{"norm_eps": 1e-06, "rope_fraction": 1.0, "parallel_block": false, "lr": 0.000628, "beta2": 0.98, "seq_len": 1024}
Below are experts of layer 5 (counted from 0) of a mixture-of-experts language model. Rows are named router (the router's row for the expert), up (a neuron's input weights, with its number) and show model dimensions 0-111. Each number is 500 + 50 x the weight over its row's rms, rounded and kept within 0 to 999. Numbers have three digits each.
After each expert's rows: a language model's description of what the expert responds to; "comes after" lists some tokens at least twice as common just before its tokens as in all text. This comes from a sample of Wikipedia text that the model never trained on. Tokens count by the router's weight.

# expert 48
router:530540389458459585556458476470544513462493509574545545436541496558523545484452419522592613485493503536570542498580457457520508519439549540517468579542542478635539483493459450489472512600503468447530543432445493516590562410466470583514448462553459588478474511433498470486498542489479542480553544449498518483566505382511516540519528521588
up0:431483427537568575483466489465474454527468484536585482596520465464476565433479446537501493489475496554554512506486496460483488454490473441411448483575540518553494571471477517535595516437489512442437459540450595615464481401511431470403494571526548501551578521517519513463493546472435560447517598435460564568594501402469546540459530492534
up1:481510394536441370521577540439417529553535408396564456447478448453518572462532409532482480495509518390431525545430465479523505552507565496511506447447533539596497525505438487444534474536542487518479552459452572428487498508415442554472467463400544410538411553532506563488469521482518549474538456477495510487571502478477465496530479557503
up2:450478541595452495549456513513500501532474490512508562390496551420515489491545533466530550448479479590463464516502420423556494489510545474566434494592518458483446526527502504433532578577374435441451573486508540547494551558465426540522500457532519509479447521591493534446508490543520546506558588450478481451472451547446549472428550445542
up3:489488355498421562460550460552509495580517533551534522499506528541535504475569454418519507519504568583598589416574501476558590478499499516590490483514508572491497527479545512498571468522372515549474630542512507376486500489560492533413429446480610539579409474497536434458454536476498484460440537466407371476402550393437513515529552471502
up4:482518357489533539537549506497430553507567568530614492406540472485497560528471554445577559478565441434501487484462445555504425516488532521604465590515474497564488565582520432465497542518533510582601570491550501497434590529509559520577492462536512538498468483476580543432476589482496491476536412551497517428504496545424479455439520511634
up5:485426488458419566438525504489395426359505465527497643554406413490587501467485442440451465483514404439552481518555466527491517508558564507447470494561495575537484540479449446475479497429509465538478533464496461499514418567538576613523524593440519470491492525545502449564533517488565611500524503457387569530444486464490496496465494544530
up6:644536490440490499513452468504476543572509503466522492511480471487456549554540540556566471594501532530528551466491478469549504427538491578564524489515549552530496528531522565384468477588617576581482560519512464478563498545426402487434502643542495404468514429511445471531513448509363484587449530472534477453497534465586483603534579520493
up7:523462416528445537560489542499545526478514416481603512416496612526467497406433357499448474518547603374562568475602523475436602537477370505451510533533445596492529548468533538493500462542491436513403461537568443481582550534546472511552569442482466391516562457486529510359543522500503571469603615501470514574544426417492485524542486527592
up8:603538491533487483557496475541475423521550357550533430534498506443544511580464468516510536443406407440464476440440486512527471478569519410511462568533482513542540532496509479436544461431545407491501502550439559426509512473582424376557455574429553552505466483483490482570493489468582478459533480418508552460539377573525409505476486483576
up9:514556588543501554463527535471456552434478515527485495551491590450610513512452518579546592491473420541533484462489429460546529562502574467471460490507509530509511548458483514396480510489490467536456518482486495473566517541494523533506411496511499430472571370513553517490478587533459498532589524589580390527445453449418373544472420447535
up10:450534517508465575566413582480452520450540527518523401497527455424509505420501486480458446591428501495519481486502430494466458481459494486423534523547513472501473437451555537568487456455465437444558514548474573573457533494621448444507540539557515530529507633377516527493516474505478551485470530606465520546573458487529487508574549583524
up11:514444521535502519501365565488492528456511472523597560514579553450495507540502475498478575505564529499554497564492571528434451525582564511421521454407531592557595444569481521621561509464455459514488471578478531535524453454561592463445466584529574520455415430289435513460415457466490553391483513456522483567385465491491421453478448490444
up12:426520489506450492430534635539528514585531589466525513562553547536513545558467579562491506457546582535505474582505447536511576541447442548620472527503492537499507536451474418637481545554428450478527567481515525464551632482562443464492500547506509495467493621442539600511521528480484482571517465476547521497496513532593442561500534524536
up13:542469488548561514493524493507460449572470484527508514496523409489480545559466530533556486539546484538456556650398486504540531570428520445448517528525498569456514381473488464445500514582445583475418500493455433489517502540492513488420468411513486503506550493578450465479523482590492435498484490432373514511620466553543471498502467553484
up14:421415480530598526497453476507561531460532496481439536510448445473502438501538570548482455551493468570558497557615399476498484506488479546471440458415495505487527544456608501596594466507600505459563510556493501564485492452442402454492497527536455461467535533628509444534549480519562541566586529490545505588416452486457528520456417543515
up15:514550497391448488510474470467397435525447487548418391612500551462476504457521410561495392472626435484421510506574578493528523498446492535450460557532508491450555433486569490521477457572525399488437495519565467568497545445499489458441467512428486446545510498549399401446402506458373445483541509498491623470518530371384470570509503472557
up16:452493485475502564563491506561526563478444463501523473479544511547595452494487520524462518520438496559505504522479607461497437543589500432542493435555502462418492492519478462508616511458467483499529503482578537539557520490525500466616480356475461547467506481490498520519537523510484559553529597557500441413589456422611510530552554398499
up17:529535499519491531590509457559589493499460479506564437546437424530484401507478349456417461505586505563532475525553366509459442518462584552489523520541534425558453552383505484496473557499446523472572553448507515460539454511583524475513469475484505476511520583472518506540533570509570578470517461514396486472627466502466514496589488527556
Start of place names and Chinese or Arabic names in lists and tables: Hong, Virginia, Yang(jiang), Winston-Salem, Rich(mond).
comes after: " |", ",", " in", " of", "|", ":"

# expert 35
router:516522463503511506535497587484450595407605539460484499521494522545486529507446425570521513549517550520523638500561514504473526519416554552524404511512732481542614452517522408563439498590469460549482481453518448530517550444457554513483438499549512467497495517518579505407450541539548583426438550444454528433513484506491500513520459523583
up0:460541539396403508523582493408538484493417459409515470450437465452538584522409511530575520427566507554480500389444462563465482515559490582550488485506505494454543466534574434562520526507453483385480569437520459515514423462546470458540540496414478475525496416444500498469503442511471522540538490494526482564469522416453497488491498399545
up1:515543492621446492476438428556512505480507576544471500506522503466562619506544516495522473565667416535543479488554472419539531562434543532621391460502551469510558613566564557446502451490509646538516529621446563435435650503490487529521450431454545495516497540497567571566506549538448534494536480563541496489477476502561525541480436453500
up2:414511550446552629501466523468453489513506559464510517490497500393422483498473405453528501438498416457510491519492462501487488445494384523440594472526529513514518524486478555604526573396516459529329436457481474462332515488551450540482453465478486525503472412430465395461503588466524473476496480518581470461528587472453517462499541482513
up3:396501516426465547554468487431484505510557543518530478537491449555555614451389404487490450494497538464607455525558497544529449508531472571482420518482496477597540471496544437455502499470499412494593523649467481516404548501526538567432509491466452482491515524453518534446366483532464460509463484410456529590466630496467530436483445520474
up4:515418561500463497471416501525532534497548537534536535481685506552554444491465477498506494460513455515419569393489528400598509480582422539514483498569437486494625483554545426421529527426521583517422485498600483525466473488519453534492581452433491504464505529395599458396485483538512496470474432442554467419502439578398500427564579534505
up5:485514477421544591499509528438509593475519390506472563492424445512467492426489448537531479434432490530554599429542524545563450504480491509456534409486488549575482514493525498411443509452526590486517525446492473487470501491491531474531488598492534569462554494441382497445435496563504448436503523505468528554522477465448497532462483499622
up6:554407421535530505419521530536436481550595485468475505518484466557462539437613418489475610528426555531544549551469475544529612532509482469560438485399458512494533490424501463530522575478494466517496498460497505458470519526504520460519486478508572429553493445560474520485511505502481427476545517610476570511501513494375545399484464503583
up7:476448563478426544564402402469472497374574636526457488486489377471582578628501400509530454496504504471475569544507408570527570506416455611523505528479507470416471556510438555463593511525470478537481569454546529515591628507523555553469491487556463511547485485561515545462476437508465424419513559588512510472436447506503577520480521470486
up8:497487462455513534517499479464534500543471529452442562480535494520428420500508476540497504449493450393567516488424518515477510491420537567448487517430421510550542462464489523526507476513520483440556526453497424545502534446480475445508495488570490492452512504552508502416472518451458473503502494490476488544544415510433426532518480464515
up9:440542416560537585451534442514442491512483526520515517505434467460510521476449436570573526485535483511503501472537430454566457484498476443552483513488558543464492508531525514501516589493399478449491514544556381490445457587472382532437560457453488466503504449514522426458524493555471556508485517419461520555517479530577546452550609480483
up10:556481576500491510560494420593557486569511638536479466423543516463446514473484584518489520564532493480475487418517452517473536536418575498532389460420477456582483571497427464473495485484497519550462439455483543462515519464484517504348421539502543512493488591526569572488388543574440532624493471505602390525511452460546499557545497504481
up11:490466505572513522551461503554514572486527601443542518542542475527541591489497514434502511465594498433585521492624440398487511472465498524549497436456470501577535510439542493534442515467524555539537550673498488455470542508526435559404540441440526518556494451527457557551512629478418488550473482420522494509452479456470489527506522411601
up12:424435457454492546614562491468496573480510505520525529420530381546421493569499514500535439530502621583534470435546418534485512479440549523484475518583541556542585475527559582483451550484484501528609496496507526558475565569519472527558390465417491451477574495506472527406454469528499493628505471461542502510451466348451525438531539573475
up13:588439487472506502529540537536520527496514556508470549474561462460522554520451475527474504521526545439519581377528430486487523523596531543515477545589495507464509524551493545538517490512465517494495462464525548405477477408539488560478589444456461551525474503529548432506499550440470562472522455583528559481408472563462476531568613634504
up14:434454449500521485509447554449509519586536568441458457501576458455496463486399420608506455388474547540477576520528507547371529505468481618561525483550430488516516481379596546553543576458489426552484425604518465418443532517547465498449423511472502576465463539458495537500381479447448446548553472493478501465512520462459384469489469537436
up15:450509543583456554495509523449499505495449507573484487473475563473530619443467486455424579530471491478555540439554475524604492545376509518410482513499528532527502502422495457479505575505501495500497509566436509441478552467436595510485576450459427429520516558505446464443453492513552481543511427575475536522509577514599495512534445503412
up16:499486434537600477515447462489463544467541521466535500441423546428453563567457550527485484473541508554547479430457489449476562519578470564517460533531524485543474474488528523415515566513498550527451450439524418534442519612561498514620457465487487483473340569552611403431488440524516499522536485471519480450563514565540485473596505572531
up17:588534536507383484516436405572489551492500526528493518491578483519530549549437436490508478577561498549416543520550443556449508457398526580609516498551481571452598551457570499486538521548493583486532505504531504569472664555540513529431479446448549544484445583560550530474543485490513481457502512433521469496512529525504482443473455474495
Bare space tokens placed before a number or year after a comma, colon, preposition or table bar, such as from 2004, with 68.
comes after: " |", "|", ",", ";", ":", " in"

# expert 53
router:446575470550544546504459497440532628545558596552513500450444456510509566496497452477570572521568478412547591452520470540449427460475569520523431518497697494554566457427434446485443455545432472492573463552481423512560546384510588506454374530538450563443526504534554483415453563440461555556483459443532497430523515468500472510471479517545
up0:494420526537515561434441450432576603472530461481544557485520577494404496539486482455476542466518482557482499605468556606495555419486556537420430402484495561487481491513474494475412525485439390474537544496500364537520447472591511420532414524440493525504429455520433498549520526524392530484518391486440494487492509442478455445395566517535
up1:465531551509473526423512469453479514533547508541530518519427487398520562471542478488505516525483483485552555442512489481598463431511462621453507506496546573488480482555507450542481495589569498529495548515556405549531551501451454440486445470607393382440512470540564457495489455522525506479559440558520505484501536465548475464607430533487
up2:463489459534557499537501471543538498539516525466528519498448406573520527616501412416550518452477531549486467451412460493449570497420474393541496571575551562573547515449531501436461478472434462509547487473508435538560533557504485582419456428491526575545551442551540521510505561498442529539538443536460466587531413528477615559496569468576
up3:508558504453580569503558474474431499545519523452536489485512399513485464524446457552469438528539566541530463535415519441471540515541592460468473455403551459517527552533508467554509547508538568499474506568517488557533489519461556468515480550442434511459519540458474485464485487497558513426457497448492493464551515487589454487479493445550
up4:518486403538536508574486512506440428483552452584499486438486539451522468492525465509511529530486457541514575454522451503409453437500411499590471449440622514538451503534501489498485634507478498456533467532557510546511500480535508482529526466560504531526478543466570518423593428385511485523492503424556546463532605537557429431457482574497
up5:566545479547531487515611457532465464525404395546494562469528453449421348531514445537471527668554454493504527420600522490444461439542605474600532425542585453508477520524538446502505531524424558519479458518610524484484485450585479477492483502434576356450530458429506516440564495501479415557517445451546514565480423449524503421501549533552
up6:506514502625479523445446498441484480479491559519570540444424546464535406534593412522566534532597429357570586514537525482505503497509543485445438545590551567516503614460462513564468473565453507496476524565389461466478475378445485443531453475456490478490442439500524572549409469516548462533556470523502492406556412512451511530583500480495
up7:522441499479553508620572463561509548500516539437493503450460425415453482480424450477542565457568526471469527579513379474603500473417523497506477570586473497500600459537435513473533517528425446488517517511500432471507421498523502535462536474418521417524488539523542486545479540457552498525499481412494508571604493471533516460480491468531
up8:554474568628514501528529532451469600556413481531486456432488459551471448424492480535633522555505421554445516438592406509587614529544508541582513397577536543513536495469457493556570573592522534397474508506546517380485552442519415493470435490457599504456464459498503499480515490487435533481513587465619490521428473467486521558498521424483
up9:487473526539535540552512480520528505519533500477575435550479457515604533587551527401536475558484536591435527510470429407625489453500522486530513524502539535392483496479508448467612516494545547431472470562503525518500549510419477473492484408490438473569545529500519476428521517559465507498476491533522528524464466423523474594408572559483
up10:549459562555507485464538550508498404536509501561534522559480502439459427480507574470465582528466566467468515423514485496561476519510520383506557508395565567498459562520506529447449500581536489568427489499520481482446418498526476538592591535483574476400431587487571483452481439525581501517498455559482444443441455547520513556494421597499
up11:586462578460494530483508582519552563408415486514585519481501477404563517456569482490531571505458527447541451501480526560473452512387523440418484473577507467476560496389433485492512405445547479500572473535476486460562407491490528413534416494572485544583561471518577526490432447459477544516510564517536510471393456394548506509551484563490
up12:606476514541580433473495544506610430473541507534484538689604485567563586445433464468511467466572463536484463510548483555471546537415507523515395475417534478520639520468633625518426470490486449459476534525501444503577497503551584493430486498516480545473520492503465467506457482532373467497428431435484588572442461474526521459398439513493
up13:459594453411474509657562438432491518466381546536498600392483535583417510431443474472505558544431420522475517512588481540442471501510517609473513406518522500532507459496489439555534495503646505574472469441414508516359499444497500466523410474513491424461525441443506537472459513495505505492499538422585490506463465462548551442398493444467
up14:533458415463539499548506490534419526501506467537553486546482426487442506418488420484551611442533600511539497490536488478507591544488475426543423383524504404564505478545465479531449584452467546474605444416470477526396457506548451558467485506518479533444458455517507475540515522501483550521494505525468500464482498434471437621495490521582
up15:504519492533370533484500503461495601562451457538493483411390413518487542507447453541476519411527501576497506540455504478466517537521520508547428485421562559528454457499497549407546510468526511492471539520544521410433462469539494545529486589468464535493465483521462406534553479500494541552596396591505531503460588491491485494423511522499
up16:476548447581468510523479460517613554490527529507551488540466510557425547505431569483484484516542573546543563477491389593490455472474523532534429460491622453435425538463539493557460581465470460510460533491575400542509599473490423449515501459548541519573459497529480478388443604482523447465540546494547547456363548499555505426535488493608
up17:509564525566510524461443518415560601544581552488493560479572564536525572469592474531499472514459469466467505515553471514482527511483567523471509486556567446536505489398516501582544573543499443498559520439513514501502580498505551461504519492571444474520549488521479577527531566479500600466496516455537519514569499471496473508426478531551
Capital first pieces of personal names and titles right after list punctuation or role words, such as F-amke, C-indy, The Shawshank.
comes after: " |", ";", ",", ":", "|", " of"

# expert 47
router:492516510557547556454474568395528514558491573411486524475507453524525487543514433526482579517496425432544580536504481475522523468506573501486408566460687522507515469507433393624482468531486479538469465449481417578564525378512500533555448573509489453515505443472522464421538486538493490506545490514542497394520492573420483472509578541597
up0:487485465450480531553505511491556465491535487496482487548468480512477467471490447541510589493597470572480508500451566488515602452505546523515551499467480460509560461445412575543597501454506503442614530541466508402469473391479551520493474514526410460512502507461463537462428566530585390480496537444544466429571364516454485435609492461424
up1:495525484479437508513449486512611504451559512470590574407429518423484546553466511425511495576550535442543552522552499540464471521481521522468535469535523536437480418527518493521493462508547530557502582449518517531553503415468537410392527325535449447474426433529532533556549542491419535402544562459477512505567540519509561511507533482473
up2:416499517484529543582458541451548538438520482443487434541483415546523609552568530476561531425493408503540540489458461484533466470418484480508439466486573535514462425474453525517468522515456471448511557495474512535510521561504591464475490469501443541568499461516464580432426496542518477537557465552432471384555520520536433481464530563538
up3:511474419442520610473484431551525509551517565478418570552485471537455496463512466558531476494541441546510476477497448489517569489526445455476473525482597423552500511529478509539518426303496530460581517446494440449510495536519517349498464507500477551511459604510455416518507444550495537536420521504492488518587487460539557419447519560627
up4:521416473519486549580503422440451487527469512533533435552413509526493510494549436496474584462524552531526538501482422578449580566510423453541470525540523449577528513489442533485392642496514494459523539475481507424455590514575520566566480466496476552491397467484448439498565491484480496494489569644624476466412478486417461441378399415511
up5:507490432518535420482569519474459481504503542487530534493550441517569454515438497389506644464484393556489471484535490475452617545499543490505477617551529540519435523512509452454557509514487377484516494546442416518506443456520466524587436509460484511511508487552461616472467513484569544516446553531503441572435490535523547552547498494411
up6:412519512461518421578407489460602506465446531426535481587474448369480536449477476446489520597431510507481494513449435521550521407458472490422399607530523484516526464447514465497446471542483440546478568427507515435466391479547574524491495540504532428572478506527416555546518550341570516510476478513550473464468490546487459477464499513522
up7:397534483598470493471497494520475569488406461495495443453586486484586498476537485464529499571476467505522577527507370474540522482462454517517511574526461584436501480464488446503571482528431546442522501577486528445545545473478488400394461473501427534556425458562538501467547538526572469467543492486602536551436506507508489567588552598544
up8:485458547571423554513458492473496498481540564582565510557524565489568510393493525500646510531519608543525487584491507575488481464507525527532455473533450518493467488410506485463498525548537515466432486471499522453531474529585524435594418549437467514467444530515498415532485524480521567433573491506512562380503533507518502449406370421480
up9:520516500503475545431609474418486499455477498437598603441537443559481419472493490404486599651510479427539496473525392547439520471507549487641601538565548476480469557516540435512500516506567433446476541481475444575464477479533497504493500471484527495477521529577543524439499539535452446493544538555602537521509523568447572517543498509446
up10:467491470499479470555533493555573582435580559398509490494535505478620586552512494561489515544580595458637538438460484426549536507453522494439450497502469447534479447488429554547536491461475381469507543549573498509532470516524549614506524417617410476489481529448468475547548510449440449559469414416471467473443435466471468520534501535457
up11:615498525515534510599554567565473561401488522451594563440605473452520482474511488508479541504558583531501565495446558451480584509472585521512497589595522446542572489511497489411461449457578582466474573452508527517532427433523443492480469500401525443504443571469509551473454584433411494453548496430544538565520438469515495485467454470528
up12:656536398462582533499490532595517548486546509468495485510539487547444450456487426544503479427476580501443563472504525518524490439523494475565442519524539499578602463580546584483566466526477570476439463447562416459410551469552482420434436499407579442491519538432488475495488452561498497543487430453545533513544443488462475492504514593541
up13:504479503426515524605404552500488474398495515547467465456469483501596528470423414492502384545437574467497539564481496492516522389493560557589503541517507459578491514513496548493577525490569573493455542584574515445465459570516557545579483588518491529402586571399499486370529494485476480435505503489527501471444504472479466541509461518492
up14:494461566480519531583443530518503495443539601576419473471409494489501554528498478557524503475518472534519533521443445482563461474551504521521480521573625536522475478545483475536607505506533538444504510538459507525560513473657562566532500483532540458468507502520569466466620607399473462465482472438476554505518537492515400502475490495520
up15:522517496609483542477488508519523491525552572508473481551449548463429554516458414588516505601533535456475517546458453477458503489451495468571548551504501498630503492469590540528442444474555471514488533606530473511395472440458563512363510556475474470445517519512479547453498613544471481464505518557517453447441525541395417494397453467470
up16:510471495472546517574468519493511536395461467459422484509609475481464505514482503544500428665524501611587460487536487535546454529468432637495434426590466509530483539487505496525550525561469525457542452531478530513458470496467471513513498603558411524433434560530562516471526488563517464495508454435570545413537487544461540434574520452527
up17:478439541572492519493599470495470535421511470492413443565518450532527512552445439534511478514516534518511472410562428528493506542395458506489551565534508446509457487550505470570521519559543519509560650479581572554516465562521450546606556445521546573449532409504452536457436532493480532569491463544497455388436462463340473465576488471471
Separators, newlines and digits in football goal lists, squad tables and semicolon-separated stats, such as Crossan 17', DF |, 0; 0.
comes after: "\n", " |\n", "0", "1", ")\n", ";"

# expert 15
router:565509466624484558537555528452509483500575597527535527489487483519517527464440446520525607510487537535473568389515523487512458512494544559507414569491637575556571485535533506521510535564422418520503467497494428570473510416505486487544514492560523582483478483504481433417475573517530511440438494482486473482480537461517508540541434534544
up0:609440491529503455576613543487550470462511572508550508478440430544519421484507507514533595484477481557515504502560566497450519571524597505458374505534504524487572591516480576559441530556412479517484467438447455553581513420456443556431496516471499545521502478580493504404452560490445481414547486452449485536465484484538489551519437499398
up1:572522501519460436484497582517534532467593521558502461510492498522499532470521504483531555509443551564504530411520493372482430439484528481591482527419495551437593555511482466633433452504562482489539438453415536620560558481491461469455571538411522435370482493536461516479488473398481502413555475547490482479444530567524540513479525418454
up2:577399357492455471546573487519543532501419584494532519533577513512526593465444482447528443536498497528517482449482463478503537563540587550511471537568542560495537616452515400432524527527458585529483514509549462534543426564486489608488503509577505554447523608472483533398466523494456444508462501520514537416445493476446540446574499567479
up3:490486509563415464533566482534450470531619564500499470475550458544528499500448468428482544477584535519468488484509496483550505475395511557576534557476559560457443546472523504468495594549446520495517441560470537512496461570556548484426455454510518529465380498514477526476401542502526563492505514487438449559501459556489542563512515517535
up4:558470565506438496418432580411499440390538469514502570441392463526468448428557436423469584503486496563556521459468459492532462486367540462494455498490546457470478481456482498571464560559495475460510550469505514473370580478439460500564496478515504465518539448494443482497477490561457564550458519482580494480492573488512498450526462534567
up5:516489495551556510538586528547513445583553465544508584488440502534487485463488430476502518570488484507466585435483437554472448573518470510524549549536548551510554530527477406540490409452441426456374553481489428519503534464444598364451494378411498472460459539450539538476504551503526572493573539459527459516502511462526505577571503535498
up6:515559474485511566505597530494527477420548489573534478524438499423526473440509429551486467539449480526550606386486531453494568493528541506468468530509502520561488527550479486444531555495540435423387549424549440539584486475472482568539489480521385516563560504503538486393430494506433369501456527529518506489551552516495482393578547621463
up7:541512444544516498550546504551522523526503636483543494519647514471531502604436494468588564532522502423593474500556495518449434417573504449582458560511602503555560485497523412555501576508465497537456418499470550505500492540445464494526572549535545499511498537479491481409436601426508557397456500440524510392427514479507570473478543563450
up8:463486479513538498544514546509514485592568564508476563512506541495514444469508469614482527482464456461543553489420552542490509500616533543563445532505520500487504385536418440490521468457626524504562527533519562513574501477468492493602452509550424550597463516487436458456492500537487440500499452503445540397533417469532545474514512510539
up9:486544494430476433522605472517465435512519454567523588478560451526526534540420465441405540486466511544568486496445536511510539564493586433572473522511521428440596528549497450524474518470434487466516494508518498543468435495453492509412610507394432509556503416521431506537447544487550527541518557551477495514532488498515444557416453484491
up10:422470426499477536506510456442484534539422609480573489456551527574522540534438419551568527422546436527481488408631495473523487536567514487616498582544590528551498523456509454548523449462474521526575455518537437359499457579471443511553500549568565477475525462466474390390497494515495509449494493503459563487451480471462557514537466475494
up11:430447416532549455456453467466503548509485509468500494482626493544559546470489488532491524500536522539496478499438500488492530497548473556494479511457518480457485482518490369494519487505465477453469445558538544451532418451471466465471565532481401568541527473520544555529413519478483570392553484476555615504482508450503458467464456531627
up12:502510576489476518577460429482422410463537502515559585499431542484456474459552552495458466483575509521428664505561501433530467596582488600582468514538560477576455476498560467461488520537462490418412539511459429475503465525491410457502421593598568488501503544433527500539432551410477595463503494498422519447537571513529411500472434505509
up13:486447489578646508488504475562425483519509605427560524482541446516479462494501486456508588534469489519553539473461510467528504560470472547516425515423555562562604614465465518542493530458553539505548475455503469513531452428553535497458457493526492490556467505534497473501493473468515538550490494457552489526545487537463421473432558551482
up14:530485437590545602404478371550392562453570493505547482535473501476544596433532524525462487524533476395532525416526490484482529536507467469456446481475441502577514543494454577427469531520473461499508462559457500527499482436440544550477495495507475544560528450536505564492373638548436468516527454528505484504480546470483432407506423560471
up15:529492480409523513502518534508502525478635617505427544429460465515480525446530532541458570554581571443451505348541547510340554553495538508465421552457501538504491470452502562508501559476518438515485543469397462602437496400569591467518463450531521394522413506557547514405464475450476453513548477487476473542474489566548511520535417457545
up16:530519526516559471405491575479467488459565568472533485447569493565492564502451457555559552451506506479530470391554488441464500441564555413497378466480534584500525548405492464501485481435474386536480468466531560471516499600501435561569505551465567582495486449514596406470571475477438425555501560565501383533565488452462451502509432495594
up17:482594496517524513408592556521459518531507441530471507536446543502541436410504506470551597458520512456526554553422527517567550487571550495454543601523563471504532548500529501484512454499492464443422522451468500478650516568543436491475494482462445550497527469448522483529511593503462501558483448537500465552517490439552438566465477496493
Pipes and spaces just before numbers in sports league tables, especially before goal differences like −6, plus ± and + signs.
comes after: " |", ";", "4", "6", "5", " X"

# expert 20
router:558490528463521521503484561462577496456521463462554465428562440541464556475371485408529567469482459510515638473537488464495468486441539530481532530495663557460551508544485490521498493515493452444475547502503352525502480384524472537533438445535507481479505487432476501436473551478488549512598503499578468513528537477560550582522500520546
up0:467547516455518501639524481458487454506465534508461541555436462451484404461421461551450516430478385487504562455430470562446485435548482529401544545546523509516482493434551453467351589517568467500466518461481436549496418415581401484451501420512496419462577478432522449452488483494475569387505513534533522499640519471505501500450581490550
up1:476467408444439555465574565474544467517563567467464489426597497433425490458420381570568544589457534512544527431510556513427526421450435471444527426534463444531511513531473461489548452533484502496501529493517464517517481417496458501484457561540490433621510507504463406494514508491539460547436438530479548485474612435507514509404490526487
up2:524503480456433473485623450478494539478580498518497492515422517551479505441559534488488452446473544439430532477473493408396524494547510451467520475465546524497549435534493466531485540457449435450462525463545490451526476461512488488479498554570558512527450542494481531514380482443417561474568583572566497538586465566413547555596525568549
up3:454566425462562546587556458403532489429571515498550516468501591454538485555506504456580486466423465601460508504587500534565588517507533516416493483620492452584449522560477485567555494433534528537405508484357509448462483514555510543387540471446448521456459446481584576385502427431513439503473612551546562438506460479512415451566490507525
up4:468498459510506492446487488456455587524528508443513479515581408486393456469467459544530602464398444520610527482508482475483531501424534506455515607457541533532616614503547550557443468609427397602501482605511518563599523419449475553590458484433496501571600503370467524500509595558474490526488483456437489478472499597498532430472550458532
up5:517540419506525444495454387488466551471405561521419507478451507482488464570511507447592486514505582454502587602467388444587506458493519505479513510554532510568555341473430450539497576467520570465522512518539491526528465512548482469504492529548566466408491621481550527376453498508436504563421499541608513384565511487390498542480467517425
up6:488487515519437558526482521548444478429524460623563452552464451442469593480557411513511555528543478495458494466466428510513406507439533467562490383545561515520496508475459486633501549595467600440403471463525538495569589442524460378563426541531480500469497512444509550506468610582473604395517569513429470461510436501485587528517439514533
up7:529486493463551531479505552526498481552443498505502554448526600591529578459474535444540509441532540493464494470476518387513520603547677499561505557491574556636510612521555538510466489363493499542456490470336524537481543576523593510459473518399507490586413513382517504424493573462542527517558467479541446575529531486575439550482462528474
up8:527485538395558490504549523552551511379424526448424496535481490521527515491479415483554543498489568545402574541498579508508460500523535513449499570519491478557482520447619539443493489574473449565477468564450468427420406465506455513489498500499571416480480519563495475495536482414506481412477496526453420452587494493572589442494543449534
up9:444480546447484516504430525532484497552495560458415582450551540438451467547398539534498488520472573477431457481482569500482441532501529670530520554513496446455519522503565467476525530480532394485518471504563498451498488555491474481490497548459481476450543604417531392477478549485446515428538493469439517545567510459535510519509545494497
up10:505446480512509559475513400439552487539499480504521471407496386604464569484428432422469551426470395533545502523543483572418545454409522424490491488491514378493535498444388455614520396538461466496509520484347494539521523378449500542516489425595525499557473472493535525546537542508498380536490476527480464490579531454487511546434485496513
up11:466493508454480480605483553466579456578442507522587566494599574390506424548484542476613470516435417438474399491514512503476560568486551564548534493501532603509550568520570495546430497460567533497480437494496519489422490530480427462541524552532516381497569535407496490492488491525479546497545520552532527571479446503469516527512534460502
up12:526527404582508453512558442505541539440463503530568500528529509561468477500402546453468510485545471448480462439571521431463534552426510331523542591539608542558422489459488565523510421529594401418439506534497507492472344396547473560471491480524447547543549467495491511547561488484547426531506524583462531545543498415608476403503442571590
up13:523504529560435479471490422471570580525519454547510520433509499455510449440585504491529570502501545540438575543512419557544549468402520373458480442540577455567495526580504479568516587600520504532614477583444491436480480434474457474422607513505438548545508484527595520472459533515428514499528474604532489471512463477587538516492449477562
up14:496511561483514524470502508533494499512525577489394451527594519445522528429500381505564556493527544507537566635546512443510487509448545493593524447474454440538559473490521549551537443471551480529476544492450526495606441520473396521502498553476465431639496546476508581551543547483644520547565496518474517407470522454603584489477446467577
up15:502496526509401415472432503466507535488447449483433528504483521497512576513451573605509560497629503514471508449513456483543425465531454494481536449509515553493491450606436570596544470447435481470499521513519469525458459563469505442513383474413509493502422465405474501539549585530545567508524524466468551494444514561532552505470444384607
up16:466506482482532468464523487474563563506531513449546617490460479539472553511485493403557462550564516505420560460443469491561551463440536512494490544559535502564436545497444515456532460542462406506551521531439444540434552507462542442430518524528445482428419542555555409505487485520439335441614522446411443481458447460426482519528561585472
up17:482507431470454490445514478540451466528501470455441542519488437526478561422487471575636617517474510507566552445506415538573425470456516547498477494618507553533506527440419454581602511541471471489503601437512489506512457515502544517503559498491479538418457528577480485501576482578621422451555483401565489506464469472424602538595538382525
Line breaks, closing parentheses and dashes in bulleted lists, especially taxonomy boxes after author-year citations like (Dall, 1919), plus coordinate symbols ″N and °W.
comes after: "\n", "7", "8", "0", "5", "3"